Experts of a small language model: 9.19M parameters.
Below are experts of layer 3 (counted from 0) of a mixture-of-experts language model. Rows are named router (the router's row for the expert), up (a neuron's input weights, with its number), down (a neuron's output weights, with its number) and show model dimensions 0-127. Each number is 500 + 40 x the weight over its row's rms, rounded and kept within 0 to 999. Numbers have three digits each.
Before each expert's rows: "comes before" lists some tokens at least twice as common just after its tokens as in all text. This comes from a sample of Wikipedia text that the model never trained on. Tokens count by the router's weight.

# expert 3
comes before: "-", "|", "==", "The", " The", "==="
router:549523478433411535519475467497536507490515441447551502472512463462501537473509452551462453459504414509520451531480485527463507525413529443519439496467537524490482484511510525407513562493466484570558570475521520482460474470474528471516480451481479446498550486515464512566471531545520552555466567481493362441554491526557444500448513512511535460503524527529515445483479492503571468417511
up71:517511565468535484399483514513512477473464433478492495529521530513513498453450522485463473522505411477506519506479473569468588426451561534541479533434521496509416457480488449466488518562516485385521523471523534483543511545475566515508521426429513458463536592543473458491483488529544484522477549472406473513470530499541554469479505538559431486542456494463493485465507485498562457479557
down71:524537504449507561457514453470474545483582545518489510461545423527514476505494462528621518515507516489507458507506475505493473578445563500558449552418484435464444470528512449512457550455562504470474474535415396468553432525481522513484520459503485457484434450468444512505499509524483477508455478490515495523407434386524505505516476503514454470493513463529484492525515481570477468486475
up72:487530542485494452470519466479438555471487459468521516521576487519482511533538503593454421485458485500509460475463507469458436493464528521463484560507498531497501460504540539550458537490499481452523466507491490465441422525464532496503500470488573447600450488567553579488478535559448601476451505564508452517480477501532556524483460545489461437515601507459397446476538493484479506484470
down72:543550502480555522432527504505582551515544602497524520494538408456541519490489447547435479526523560485459468558487528461507502490464554468491545505474527513536538530572529491483518581565536438506481528551572483490537502558437477543515553454504476535474473527521565472508533503548507538485520477503507467472503547492461528529435551405499473459508469541503553404520504532472499505393516
up73:496506460448451520556466465517502488547574501502552578466477522475552494527512493480533487523419534438492569567481584567475578514501565499505604517548533446539431452500509470575503523549512486492494486488496447449465502484512465474459478515448488535479477431515455484541498452511469529529461560502482469524492476530549473506506448502604525476445463479498502514477513495555552370511473
down73:505462461501482568474438461542486531449446466499468454460549463498524550531488464459535507500454457466497454567473524484527435561418468452519515493494545485481512550552453506573422537467453534477470517520538493440519495535565559454570528491472511510536453532487442498520485491517526495537497439438567492368494487512470453550514477487447506546454511533485510457518453506491403573558498
up74:439507482427538488484458472450455543449488539473573501545478524492517453522493502436467549477482495610572468474451505511493508524407452537475474404495476458494543480524501477557473489529432497487499535487503560465484517556480578438542474524447486441546519451482525514582590584511590531505458526523498497498524459517558487487445486460541514530449469476544535469496538482497489544453535
down74:474514470520475447513467513491483514469475508487552435445442534437460503463558498570473567536504534543555489510457562421519462480545461559525539536457520459404509467505525436449488454495518488536460562474463539491504511437462490462555536529563536491476540499499472487510508534501509515439536529510469530492487441564493520533435469507456550486418567484558500582501452414541559467453431
up75:530524513468501471529481600455540493492490467572532466530547562461533515564498503462588497474535497440503530576560543534514486449494513507459395490513477483585496494477483559506497487486451502390530501468460507449459518524510459524461533498487525491584468476506458603496480534550561504483523517465539441583446475575523505544509470508562411464536530472500459523494491482478510511465462
down75:510445489510584508470566460501466582552443542491509560479477476518440545470551483490486487444500482526506527473539488541539567504509466520564507434523549530554470481504542541560454468497363509533425407538501437437445503401462528492532481488450548520535437484474521481485510491473439522511597547458486569474512543502504519487489494456459514497548461525484490508524526501484494562497507
up76:526510451518596533532510482468541500523481516536521491443454512515462494521430517480518528477485501589507524589453563564443451476452432464518507571460489516479366499456538527492495537416415468511491519479504451506515461478469487487477460511525482528536472474485487468542462504531494488542410548431418489507479508482500526558520531556487473444508516471389542482499553452468521462496525
down76:431449510454541465468549544500516475512538504456530471525479582510438566490551571519509488426565509503531523532486574580529496504499501527396504490534462518480474521447448469470530523537542454516578565496463493457509494474482482550508518526521344423497510488480558480486550521461506517501516507553488431525498477500448459488502479491471494511546452586514490492477484550512561476498416
up77:484468542537486451515509596506499484492564555469459441438500493553496427513556528543574527481464514548483537537454453535572541523433548557505519507590531430500501466517540576484510450453450502516493519497482492464512497465450435502526482538489499488553494545443479499525420471525520541552506522416524421454440486513498489500410520511446491533532514513464471508516434569524489486586494
down77:504478461444498496451544524500477462499439462548534531496525514419495505468549537475507591539495493443510479558511528528502459483460549465458466530526490512465528469517507529551518519484447420524549509495542566512367476436450511556577518495468533449593533496515548513519498470522535478440449415479494505501470489516458448521488450525531488501471492527468559424560441570430529553474489
up78:556521472512494475520462543402523542502472536529546441512514516473537456524465462490524555583482442571558421497551458606530520534511491532455547465471496418543482498511442467473516494519504457499467458484506498495393518523516553488464490463426499438484558523508558514441439449534485487555534491466515537462500479514531519553475465486524467527467518440513426441438447478539449457480468
down78:469488422529508538519453497500603462516598424494553533481472492543478508410492591451544490529468498551515479449458525465506536486497514484544485511452457476481495498546456540492503549537460495585523519445480445466542502462533462518532432481505507414528544498521568520491470491486498554478453506469582494470410432394515482440532486490477534548523518474441455457446478503493494493502500
up79:524514555495403467487519432493561535573493510510533476598496515469497540541525508497565459497473517512531560488498500467538547535463481433456459466450478482512566531533490509401470529484422516524475451473464388463507519462483572523501503522512486497506532551547479513591536534491505426522452419535438494485481441504496481480499509522482431454568540538495500521457407496455486479454504
down79:500502583457505490459527462476495476542569499507452523468471595527508501393479532493511516449508500522503485487519473502502483556506475468435479461509458578547563546518475473523492522550453523483539521574507444411520486526449512481515558415481509489598540484543586503461536478505472516495503542509470566439479509477509449442538495544508487473539435472564522412444479537492558437541465
up80:480461537470551471482539463503518496528499564459424509454459475542532485470502537514437554482550520455429501537482527510439467565574542506542508619557473512522486524477483438501397505446467438479489481550500514499463478497494496536519469550465465490460501399458496549538469534539485470530492535449522474520481492502503484525535465457488500564427508459526471454441492572494415539413438
down80:458548519486453469498566455542468431540468489442481423491440589451455570481518517469523487433569470441533498452524484495535477500495563487485501476526479444536520491426421498488501520469470480522532510533497477504555471447578533472490564459483492494483535443537511536417514441461524485467452478554476536509491472515532506505486429519574540553500479478468473536589506586584438478509517
up81:524545490500449529468515490559556486475481534484582551496487500616509561570470531475446436597532514492456531477513453445563520444418490474513524498510475503473566431508489478496426487464406440615559422467450529472532523435507498512513522426513530511504475492475468452549503519465507540511481563471544449492513442489471461523451521481521494463499485525545517507472470483460490469492491
down81:435453507420472464486573541467435514452551492470473504492440423518472501527535526482438550483539500483527473482500435513554543511452470507476522525553482454498492483494494550467500560439473526553472497484553493538546454516506467441527457584507445550469501534544475428522582481497499525482469478622439467517492517396537495559499544511485481511456538498460485507473560485582553443507511
up82:553524488494439487543532511493487506476506475467486465450527498463464514460464522441526522496463387529613444409521573476507511515601494515549459522478498449456484554575476509408529603556411495506503462468523469525481459485529500558597517464525511486483502487521465525503535486505460530548506512466594440480517480492537504509476479520515569537496508522473466522516517471471483473466421
down82:500560495505525515472502517513490475484480453512506533477526521571556539498518530508415436485505501492504473483575493469503461531469490444434450545530474497594577499477520447585522554464515542485454566450509522503483529522503517409527592518525497407530556516486519522498527506514523554593464512476520502493537485522528464474446435467529515454507497482513550364563539537470527449534448
up83:500447479584477517583406464524461480493509434403559495533544483511484514586472510519488482495424523567524525516488509590555544447480524507521493478528465519472466454486508552511533451568524528513436493557528528538488488534495522452533508507575545496501419425530506490524554518474532488468542542541491506518549604536540448527525457556455510510476557540517546530490481451500508525517568
down83:535484531551553516508526482507442561541461466459469553525455531548518509492453485475467519462450479499509508586506537507541491486504525480527461486538465451449581478460467473538468476572451532418432494517518467473548491540487471498468511476535541583513460418503529516528567545523438483492586615512576513482575507524478519500493505507410470541546500523498484498429470409500504442521530
up84:495430441417477435522423547492478487470532430490377488555503563454523531456492519516541477556425487475565512472433489542462431484533542504545508538498538493492523493519490495519500478494437519534505524495497563466525565453400537478463507520503521490457516535490509533576515446514575500531487513522550496508487551549550474429558440538508484400474501434486498507502513473549526459482469
down84:469546496527501490501556512509455507471498568535550492449571480507498452475430483499492580512536492467506459499455464516629510488557578502475513490540434512507462527518531551468494453513453520487482402553474543528558511500413529521513546477523510462475489573550465464560508518472470550509530526423415518517518558543546544442555404478423460469508543531513470513476511473481486488458505
up85:544560531521517478538506553485529460574460502503454546547415426460478537457476482502464508552475450474538512495531459521423478470498548525493429509477441542464529441522490512482468458492545475511548557480469505598482495417455539506479532491508461497511524555592462486500558434509536506500464518440499410455449542504526461458508458537467502474543497500496553526554506380489527489538567
down85:552460454492525523468489522507483496464563470491498466442423529439404508523480537537494559547483516500473469504483493508596524463490506524521440511449483539506475533449563589561492468484502512534463555581487581518415543499502509558524510502497516524499587521561450495482518513562425496455540563479502548521567528507503560445506435515522510510490508477574520560470561493426468522540542
up86:465497469496533514560516514433540543497519485454471446528464439557527491497448453537565503439501564600453536544442427522546530497447532441518480520475511477463518550420580480524513542508523484562564509501475477503482469501463508450559557599495500484472418591513470490491545563482495463499531506478457441475457484472473487497422453539458475440465538543524529479443467469513529502507526
down86:477472519511567494491450535467580494554595530567434543544542481510572483515492462440512418599506496481508543553440492515513479583487481405512510541493512487561514479458485446544483518536432469483519539483471497479531498483483494532502487520492496478488465521465498589535507515449486521480513449543526539508478535469436559399470491467501487442516457520477566428453436467465480533424493
up87:399547432494465529500524551531520551468469540422417527451560468481500442481482494573565463430515506509475413526470463548479457553494473499496478496447546476420437513446538513493454524502438524560488508557560524474492471531475508466450498530498536479524499482573461535568500484536424455498466476485500510474531477523504525469491532533455507447496440472460409507558497495553558552478537
down87:425554450528506448488502511535523489544480451502411425431435511448540496480549482505480529474481555453515504535500495427487511480520526476531484448539470528482448472459534457527538568542497439558489457490486485519486474508519523464465554509540421470498453579484449557477454516518448564538456544402407502470473459495415503493540502486549539465482518484534442547480522442444510474472433

# expert 4
comes before: " ", " the", " a", " his", " he", " which"
router:547447570492499548474505527429438534434450416464469547487533495477541549435577484556543511495449508540482494477422454477575564481513468481515565518554519411535475470501503476484471483505432478509503486512444491487507541519515486496525493493453446515513404519485481483459508520564459406482498513558525530470537567500496481499529520552485551526469490426599531521523500496535501586556487
up17:517553445501517507479506465468524489496478474535513503506472514474509552550492500506454531476439541405540473507516511407503507411560607482527519511490514519495504468485490491511455503541474488491486478484558569563578463566548530525450456481498558466435467530534500512461501560401485558478485479503470575462412482559476598465516467503457534449495469485465441480524552540488572508511437
down17:441504535472472495558523491489510482567513507471540483504515558559576487420489493519549458460584482539503526477515490500503514513416497552451478562504547551488519517411502506450527496500441479460502516611525433497475512487521555501517612576553424495472487483495486498524473547498472559519417534508519434542479502494548455476520509466576486539467529488555489502478523519567431551569502
up18:511511502488465492505467548425574572560475511494468533531555519515409556454508467543455494554430470587452506528454526509523508544505530510449549511471479485494493497594476439453471475513483519487488468482474429466468501553511546524478563508474416521441466502562514456475492570502486541485561464521478518558488433499470479512454596528541517441503513521509540469521546471557596539449531
down18:520479546552526538441575461529385507449509489532502541446444514523556460514436544490544507463516485480504503543529495432597511538462498504520589512529547467524529501472577537531485513524490495448456527492478550489499528544492509495447522436499528533599454526455474458519540511474601498452575523543494506520468511527525553430523514494551517593515515456557483473544508554491450548473490
up19:426477511454459536580539536509473512525523503473493439489506508512469463513520440470515510548463446533505407484500490450501537404515463505485474511501490412554565494501542491508503464561445459497470569518509514466464497501417490518553453452442480510478548532487472502562522457531541500484503467518471533467464391614541487444509458454493514438445486475493498494452477506544436455476396
down19:547497426464421554482556475468449508557549463497470448487532460504509501494457466501389577455490446468476527522478564432488498521430546478538535553520462454502555568457476490468465520465435462484523451498461476502519534489553500515526603525430460468499498453453517507514499521533517455516492580568542461473440534449509531569504478478518422467514509571472482511515469505530464544488551
up20:533491514529486442508485512533456566440525434564529509574504453509501492487533599472519454464474540538532452539483485543515561529520554489479499494466388495446518534487499499501464497520551478455449513543483505494434488519447529555539461379463536418518453527518471508540500516501486501472430494440500523575558571487447464434499536538474485470469542459493554473482499499518453577571522
down20:415555437469503437439481464456461532542552469545510480494550545471512484535496479521452478519469518538523429500498504524462498527480471450532525540454452505419497504524502525508488523515500572490462484448462538580495440500484481575525543541501493527495530569455458415528445584432519553527569492448436463576530477443532558491542519488518516487532482520476546552539542561554418472480500
up21:492442524523517569461500495524523502468536464524487524494606502531471556532560484548466495549446504506466490476465499502506572414452497539516442480542472413528526442527521520562556492514560456485444449555408542555532519511492531597557506461524507477535476509545587593493414549502503500571491522530467486517479503528541543491534490552473545520541554478469460519508472471490510556522462
down21:494457514564514442504467503547497495444540529452517519499429575466548496508406559505542571517519519507519488483497509484469475576523546470523528457510536494436414511538447462441434512576377481429523479509486474415540480500448427408460444484448457487452489478493557508494513510523520485523476443519484501512600514491510496470545524475468506550440458505495503543462525463472509516503515
up22:564477438475504549502523541477508513481451518465546426552531485447492443516480497488525468484540530460463533509513437449465528504459464479515496590510528514531511437529466472552479494432486487465569418429561524462535544526456495543570416442449457475530532494545576431523405505465522458506520503505460481516499526461509522493480464532539458518463593482500554471458553420516463490453461
down22:487538497465500537461504526502488515427504489531497515559511513501488544450566467416488478550481492547548519527419510474485504486527508480473537497525460436551523486495560552461425466457509577517453518463391418497481485470578489411470469462473466557505518528483465509537491546531508419443433508521492542511444532518527532433526532530537498584454544483533482533535561447496431549557490
up23:533416541511509558500575468495486537493528497437495568570553443494439556524504544565521438488508469557502516461518521516480498524505454506448535448551498479476538455491472536564482581425478534430574506488463545534473524475520439485503524548526513481526499559509528479527476456488453466479515503452434455542500469497527512483551589541544493523390505528503392505513476461517502464573531
down23:540450566513503532470521457497452524514523526473509491502504508478517539478488492480551491544465431448462513455503472464466514446520501448444554521443510490518410518448554608514526483509504502475456515501457573498466488497480427530502525535610486521477475464487492500577544487477505507500518500507472488477449583449467544560541504466438600558411471461518517438559521481601444492535461
up24:590451545467500485517473482490432555495526457528502472551523436488487522552545591469482502585534501460554512527467434541480482485561460550510460466563551498517528513460497492484491461502490550453481542469538460472525523426485465490486521496484499457466492531550488545495445492444513439504525511546502443603483424488448445529568474525466435428500575471440504563495545562478455515448477
down24:512469529468486495469482500463500528498516506543532509494516469427641522442444478518529574489533467488469506538552475461452489460522551461466572471534503480503496560520520510437544500441487473489508542554476499528455417524477542514505520501506531503561471405444440509535525461471490543421462493544502497513514582507528460546516537501522565444503499495601494456514521447504529419395537
up25:478491544460465484480492504489524485445435401469437449354480506442477545547579448498521524545433482512507419512497503488457516479439521545541483424518500511476546429459504489501516477462534495565526499510518573478484494500510516470514529428479469470439496518536495524438486497496480447430488530511519491520463545452555453433544511517484475514588491447573477550501500470485510405503498
down25:496540486536573461516483498476516476510490584501552493546457477445607517493481515526546550477502537510460412495525436448558508535480490495430531447519482481511508515515482588514501458501487433475489495516480518561443538445458504572505449528502515550587510521534449442504494498465417408497429494445531543472528499542504449456541462400521498535457517515495546451461540504564503526488452
up26:459455494454433488487537486504486547517464505520515498495534454528450568527507515571527444505440472494477563484552428443406545560540510514539483444475506432506476471538473463476541513532474497521461512508484441542396495452532459469454453473416483475511578531509505508548521412521485504507524486523538494549576481530494539404522521468484443523518492550520542539402491465490435460544518
down26:544455478524551463511506503565493458582447512451536509495572513519533445474489491450576541518523503496475504443532491468437538501456544452532530516476497489533459415491488531472517491527509417471564482510539524588458504551477514431513544527535550431512487557422498529437492458565492496417529451490521425572490447527522503487486547468537514512483530576506449491515474409499541430475483
up27:520482444501529454510457508504472532483413508462503431545540521430512562470470452429547511482491440532507510514528549524506512479520500521506456504588594471488500489535453522481467431479446456488502489502549503474560495496522499551508528488497453478507451425484478516497467485536503459497543510480594394509570485521468423480582524518564440570493467488536478435634502483497519490531511
down27:546468504584530463463552502475502532471468557483456504519478509542523553517520543550424517462444456438503502495487550472469437545507537511553454502480504510552509522502447546493464539506541471513539518519553506487486490496457451520628484575566497497517485473564529503480516560465493460530497502381551512461506494449551476496492506472589453444483547561459599451564568532513487484482490
up28:583513466476462468545486530484462505558506454510525454577515421487572496516506444504520510533488481486485503443495479570537534554557423549504511477452525436493503481548554603435559501553490508519486524432542490497528518474542499537459478498509434457516494395486521499509539444531490486536472414476532583503508517573555517503440512505466540465499562469449520504492497548437540574467478
down28:468516427444532448490475541534489525501471488497437455534416473475501534532502479482479582506485533490516431423493535381476540570417508468496531409529464525493509506524486528528456554485517507512438466500461516496476601543503507463539494484464463545489522507513490504511510546484491470487513516438476489561518504473442458527511510450524567539444567495530499493521551532472519535565356
up29:482411470460513495443468453502474461478463492576542539539471410496466542498514475609516438548468537487523447437485478449495575539494514510538514513559558512477577484489450535470505521516475542494510481533532481460516426531489507521478448468486468453422438451496493452405427531515566535447410523505477495501502458514483499487526481459472515481430431532483519559537475553475530478532472
down29:547558603505454430467464511440544463448501535551486533493481471492520473546443479500463510482425425526485426505506555571525499497511522490530508510531513494527529488520460436547492519536453436536456495511498511480551486474499443478523571527475497534523471478487448487465447556535438490534549507386539585528436488491499502486531498416433495529418471460573474540446459503482564518497484
up30:562507527508555476424502521467489472490512474509528431533496564424478547506460366461563565581507450504522501502518472521516435555526458520453492515582462504477516451477444510492494487489477526504526502509421481451534543545522449525519553428442468512507537567574487464506492468541607491528473468533500523484534572567485482525488501487552481511439469525495517589543463480480482470527503
down30:451492484484487573488454488459547478525525593506479501553461520503563454483431541513512470574455469508491500484503467518479438469535467535525520541466578549502529570503511522454478450428576542434438512516526514426584462520470470499465564529513452537572471472550498474451510480465513524463538497483466442564524502523520564442499542553535498519481569435570572495520461531517477527503554
up31:484526419492487534472444477456484479465504403501446516543453465518571457572574489461492460463529428501590511517536478447419496431498512511542484461505458465521469553493503469515515564532462456586469496478525543535581554512514551395530422496499618459470538438532496492490500542536477499470533508536528533483496502537458520512520494479467483551430515497508472444483541486510498500507482
down31:477474560528476536476481526515519504496541585508515516494502463492516454524508523523508500490411554523426473487524515545494460543477471538526499502504506558464601559582523434538476501421520480524462505445541537467605554436517470507494475483491601469470531498478505477504571514496518516430533529451495522553503490502522533489555529447386448495558581445445535543468474533475481513547456
up32:470524480479496462512524518561453497504507486467469485543426452529463443497479426528528538425562423512514553565516500455508487508439462492512519440544456540461507522498486534456470525462574488505550492507507501540513488571539461508524490398516471517583500450477489480510494461496492535444441484408433545421449476500439514391451509480506507514492523504509535552455486536482509485462620
down32:444483533489551420531534441493539439545518544508435579483526454482510474500478448497471443547522538479534500600475527529465575474515543519482452504495519522479434453482567528496477552441532527436592431498501529457515495471528548540529527417488543457444488520490483535514574523458501505529506492460485498514500468476517501510447589518487475490496561516477471491528449420401581504529471
up33:497449517523469591510441476538535539488502423589479458456529598474466504531526535531525470442482512527528508486498527470475505464481524433503496508545491501502559529511465533535537472526533525479418501475457497493546459559522414430532448512426566442506575529392480443476420502519520548512455465540467492478564517476455435466501492514513494517511524442506485539518423453511542479552474
down33:528519500464535441503570499458574451516475625505445439493475530554522436552474489471517430565496434477464483458426544537494515445513505498531517556511505539477475521483540521528531505489425393488508478473501492469534463510442572512441467459510483470508403500473481572461460472502493523517537426526453471443525477485490514526510587483514553473499509553460524551453449504493531556534496

# expert 7
comes before: "0", " |", "9", ".", ",", "8"
router:442512521512530516552498615513501480517482389494496539468472525469591529513490458565519486468447545475494546497466459508497494494589467562467466511525459497497479503456486468510458424523496435466473542466447474488461605516476518619527488436470501459502497445498491518493504523600520511517436518530436534492508468465481482564481534578493500569563483554462499486568488499509520487531506
up124:538518429522458505573521537491476459498487551516539541484462456513466403513581503465511497456486481510565582515460558504537505566482502540414437540516511479485473484506504594513445412464546496499489432542471489513484505516514543524484456568522542480542558537423496495505493398515578479505564511490484497553520468472519501501531457565552466495585471540441520526514548526520486559509492
down124:548429479506521455469456496532531439554464497476470531504509624530489464511481479504503541453534468501513483502549488485445486519555539388514473573487533477465468530553480504480525509544447600556526485464518568502471473408519518564520479477477495477505545496548470460491548465498515481537506452508433528564497518517444542542588542500518536481400519465435478517548480475524459451509570
up125:511471490530463500541540488494506495486514483535494507460518499516538539468466444572453514479521497473438507561542505513459562447430495498517458529510423432433481544452526465536475492497522549533481542529492516469526525488445535473543525495383560430501530515567453464442548510487502474557544576416534553536527481529478429513569515507535525505588557490550504488549549518416541428529519
down125:497537491590528473522512472445493561531571523450479560501467529461481519554446510520480563474496511508474478525454523448529537532522586512529559538566576475524604551557519502541540465476440564485474544497434504439486471507489534560538497527507472524505574540468559540491493440520455512510500486533531460476423531455437414570504574503481443454490532492515473459511464553464511523491486
up126:426480467471471458528508576466552515549495480551517531537562553522516456570503478521484511488480482528498506455401533485521487496515444507520559562558557463569445473499503498453519454500465543535466518598573544476432554530534541523547499564530512534433495516580544460488472505503495460513530497525428566504452576525447469530525471494516555512461485503509506464451601502522466477515441
down126:524436449439536460509481500503535475511493489534467449507483506493522520516511467518531492491468507458468474500475513503472444552493486436436553518412525508564574414508573516437501537506511499484565421531515547561540459468468503485523482478397454488480448483491527528404531503453520474510501482485557503531457371498466465436513460479437510438525527510481519565490518529421470413525486
up127:443446532439464480551624445526534531447473456548494518512535477532526500515546495548420605540405504494401463502513562495516484553508503468505501509502524398482455446514517458487492397522455467506493492507494536538447550503508493505468546517446500470489489479518574506495582449483454454555460503543536487491466479472551488509520526491524579513557508496549560449483495522496522509495521
down127:504497486515495548555432478450507453531514487451516500467500473483516528478540535531507483518530405448463573493507428521455557527494477537473563592387487533515501503482481519487488486493477510470502556451507448434485545537464504437475474495489481534508474579559469522534539550473567559460490517519518481410523502505529495513467406478543443507577504559457593457529493492569490422469492
up128:514484497463480518434498465493491539525516478511460560592447525513512556534490482533452452536428485477477493499506542488477517416512514537543518567446516448428449494594445513481479459540497445510553543596471496536489498532540504540544537552533479426491535479470521488510560522515514437451431388554531483534532499519498528529541607570527499529509496523484534495508548487472523467580522
down128:511540500593447496518480463490447473488572515461500436502511434547501554559564447501514467516409543439542456532512418506551524504508486509542545470436438502532535560585504463496547454521507496459542508408502518503494503533460495538466490514492511514519482486470560513602582434463535525481516421468516467582550485496532473468460499457521504495516499527546501485445428486522465431500494
up129:463515554490461438526548540614499518572516475516415405420494520479448535478468487542503493567407491512517586434454521465501509534497437498563466498566487552481521470482537502483431540501446465524552538483461534471449450500459444501526420544528526503489494458483479452559557474507523457510533500492534499450437480514488489485481496481501516472498486463518525539479530539439463514507605
down129:473501444532427578442543456455527448524586541421512451508520485480477514516526505470459492584499494510470503478524565492518501506560534514464535441504528521566503454481541478556478518472458508453583558461486498505514466485448562500530517487449500507502515520464493482523416533539477474467509492445569454497505529473490502511527563508526428407554454521572480471530437485582576539415501
up130:565481483549519509473462528452468487428494516478476439500494477512435516421524535490488522536508550521560475561485465462489563471559458500478466599561502477462468519522487464433444495510464484447497526544503590480520510524436516476467455451466481431406517499519506532525513485465492560479443493564455597525511502463460484513475526481425572500535490458496536521590487561514534575481557
down130:522546428484543484498486493455567510511472486528455417488502474447551542465522473519406543522446557532475506472494520512506555449437491508559571428467465468404486519497480479521480502477474544521501488505538464503550553500514436481551484559538450492514527502480423567554494519541484541521514505449616432440507529515482492480449519529540457528576493535440497440567533492549441459493520
up131:522541488473548540533560570441478556500530404483513491558546434540515530528484461539468537499471468488507566490451601540461585523455494592489437522446497523516482552460483487552458431505442600493542538553518500426517542410487490500504529511468495500460525469531492511551489487545437488576562533493474506485516476461477498490562486583510486478535472483500449497487502481468559515522476
down131:554502521467470624401468433498491535494504474471551529494459559501524506516530524522500449516477445609535530434491529483528470484572476552551503513478493490542484543473525472449488533455522463514491547524482527526523522512507414413481456494564512506562529502590466505468530488500546476502514566489549573497509520546545533493483565504486531521406573512523511457531411486483504551479528
up132:463528563524506528462520470409487491523415478419474516495471455540477481535486531476502521452478529436472537442546472531449505496456523574490482543548461410537525513511556502494473484575522450561495457486439478495455539547484434555456456514552538507528490531438421571471430532528558603494511482466523529522543495468570466539489474462420520534498529484525488484519458480505485508476432
down132:583512482474520542499554472503499474429576562521547535511519550574531485562476518497498461512419492569566510464556506504523540523461482553544537505536473510513504478528486496560440504437513554470471473489467509558447524523440547495497502494521447519518478487486524486481475483512416445570593516513416430564572462566502571547397543478451540508492534544509495501498510508469463469491523
up133:510458457509516499591482507486488493524542525500464479524561497494500558520487448551455466501494531506563491506505454442527578537537480579487443557488597420505513458483501517480467506449476483437505481573476527524450551461496530509537493492443437531526534573538542570554570497469516440517478569571463475482551418457496494502467514577525509541503537528441447493542518405449510526496488
down133:415519482509494581504535551504493490498482502568548476467531528459531500482492551519573532476530489445528511586573490538544484512482508575468495445524448541498486495485562487440511590528562479514528398499418467502566498558483472480425550499485520482551457485463497440512539440481422448523516491492463570543461548524462423556478526512492528528510514554454510461434495523472553495511528
up134:539514525553474481493513538604483508513493500491461454458425490530549529511438506518498550506446501477521485507506501482425520507512458530589505538522493457424508511454458461503526529491554414447481454478472516548525544523483510437523491505408497465488595517551482504457484517481465462529412551501490597495552565454416504534504527569491531448506554506461498444467444441450460492501444
down134:516586432527450486438471509451487518472466477433513527507519525489440480545490528513418490425467432576585462486500486516550475467473508466555525467457403566527503463519573589553464518457531532531537501508506453548471542478483507479478502598504457561426512516481514497474491500479514438470520505539517492483485498508572496543505507468510484559517458510502504611544537449546531449519537
up135:563501543508508403497476491470495535425560521496607499484538521528540414506468535559550455493467531495514399556473471515526447409460537537517500500504463536501509465447510498533547567449526522520466492506540497492489544472551462421528479423540499506529497488474562539487478555583482488547494491510429457571469517514459462532510520521582466500479497546497516476545573476431515475520537
down135:602564468490495493471469526539484524552502550470469515469566515508551517592496544488443498522516557489469494557587535473557476491460466469524511491487460513488389483516504492526457543553510476491547521514543581459560544580590445544494513486472542500508459498523565570438466547593511492459445579459521514523464490501507465505497512506459499498510450521555501499528466519528487454420466
up136:514556491476485492441508514476498537474462541552536488555401462548503460570430457443455504558513574573477519483493471474486466517533453493534503577459484507460472467464458514431475500505512447395592508516530452485418512536442521551500510435529609451477481540539511466482470473492508465515477533486520555480489497501482521523492519536528501566506523472428558471523470414454473531453496
down136:408518473449537499497514463464419570518548455587479496466468445497482465539505404459553480432515501530488470496495534510517465502456536493517522484458418459530545538496498544481502470481452494520530579439470519461500500502534477496581550479389503433524487511491436474538495466458508509455455547529530512501501482531552496432506534494446537556477488503609624507520513484486489487483480
up137:461554559557552537449502467541509471485480498518468533438515539470498486490545466575516533548448498505475563463528537528421514451509597530489483512478540502453558504465559473435502531470528452479501582536489488561509525552480488578529491487499477501519539471465474528499495498549481545530567494546568470455417466464549534456553467578514559532444488584472533474534473563458527539546441
down137:458467434510467494590470516524441516557444509511451454456501450466526480512521508510532507527503486508530475495516562449476523498546447504554426495497539523543506468467403567486485571515514451530486506537459467469495501515472508420524437542532519488558441553481571444472508493425474496416525564552500455513536525519470483486456496453403463489493516458478517594525538532434538579509541
up138:447511557519552511516431572454414451519510595473463502466495532435463501489494541468541539487494479464471583430452563538515568457473470495432498480470501575489479487484557488468489541456493505468518507468435455502496511508495432584445500510467528490485435528531462522551516418515504486485487441454476513536505626434509530550524452518527525503504485535532516478550473470454529562453508
down138:534567441484516533510494469590563493482494562524473496505513488588586468493527467441482407521459535537510466444591460471513425517531444490542471465480549489471469499528445463520527499498596494608471516545450518452529543496473504541537477518453537492508508506438496542475538542521475561519601513522483490503507503535538491473459516468434524526541510439500564457528501547536482497445545
up139:491445446491539467437490537438484558424529479563576564502445550520532445468516501568528496493490487430525546486511542537539541471511504438531525465500467496470556481421547528511510569520529465499471537538493582538447475514586492513521526482483500504452484490550507468535465541437537494543549524432492462517473516494495547493542485512484517442530511546520389476417561524465508434583495
down139:528505510555510481447456494546567590532518570484408511583527432566484470523504484506429474514463533562528486480480547509547545524438533487572512516515520501404492498578475542464459525477475476492484486491522436559523542534535512457493520555494480511533524493468497504515502543495566412482438429516579541551528513540522495467471477536497521506503510461539535589529542582494493475467433
up140:526458432555421529512501500473528535549493491527498486430505503457474525460492465537511543486563527515452502569410478512533471451604504496483408500496537477483578464478530509513533542567503522516480470582513490516510516473529562502558515510445506520529454576499515433471453530592458498486451558464505573501535460523472429417519452499508555441525486558569500495527483475508565497477517
down140:449576516535522520472486553546478458538498494492524508513458540579550500499477531523480508526529486427502540529527545455478556529588586567498423533467527503487532474520450482543574511532515504394473491503532504478528515580465568495522526480516503521484462517438485536454570527560533545533491487419532512483447534472513500474475454427596564523506537461554485485599498475526514516505548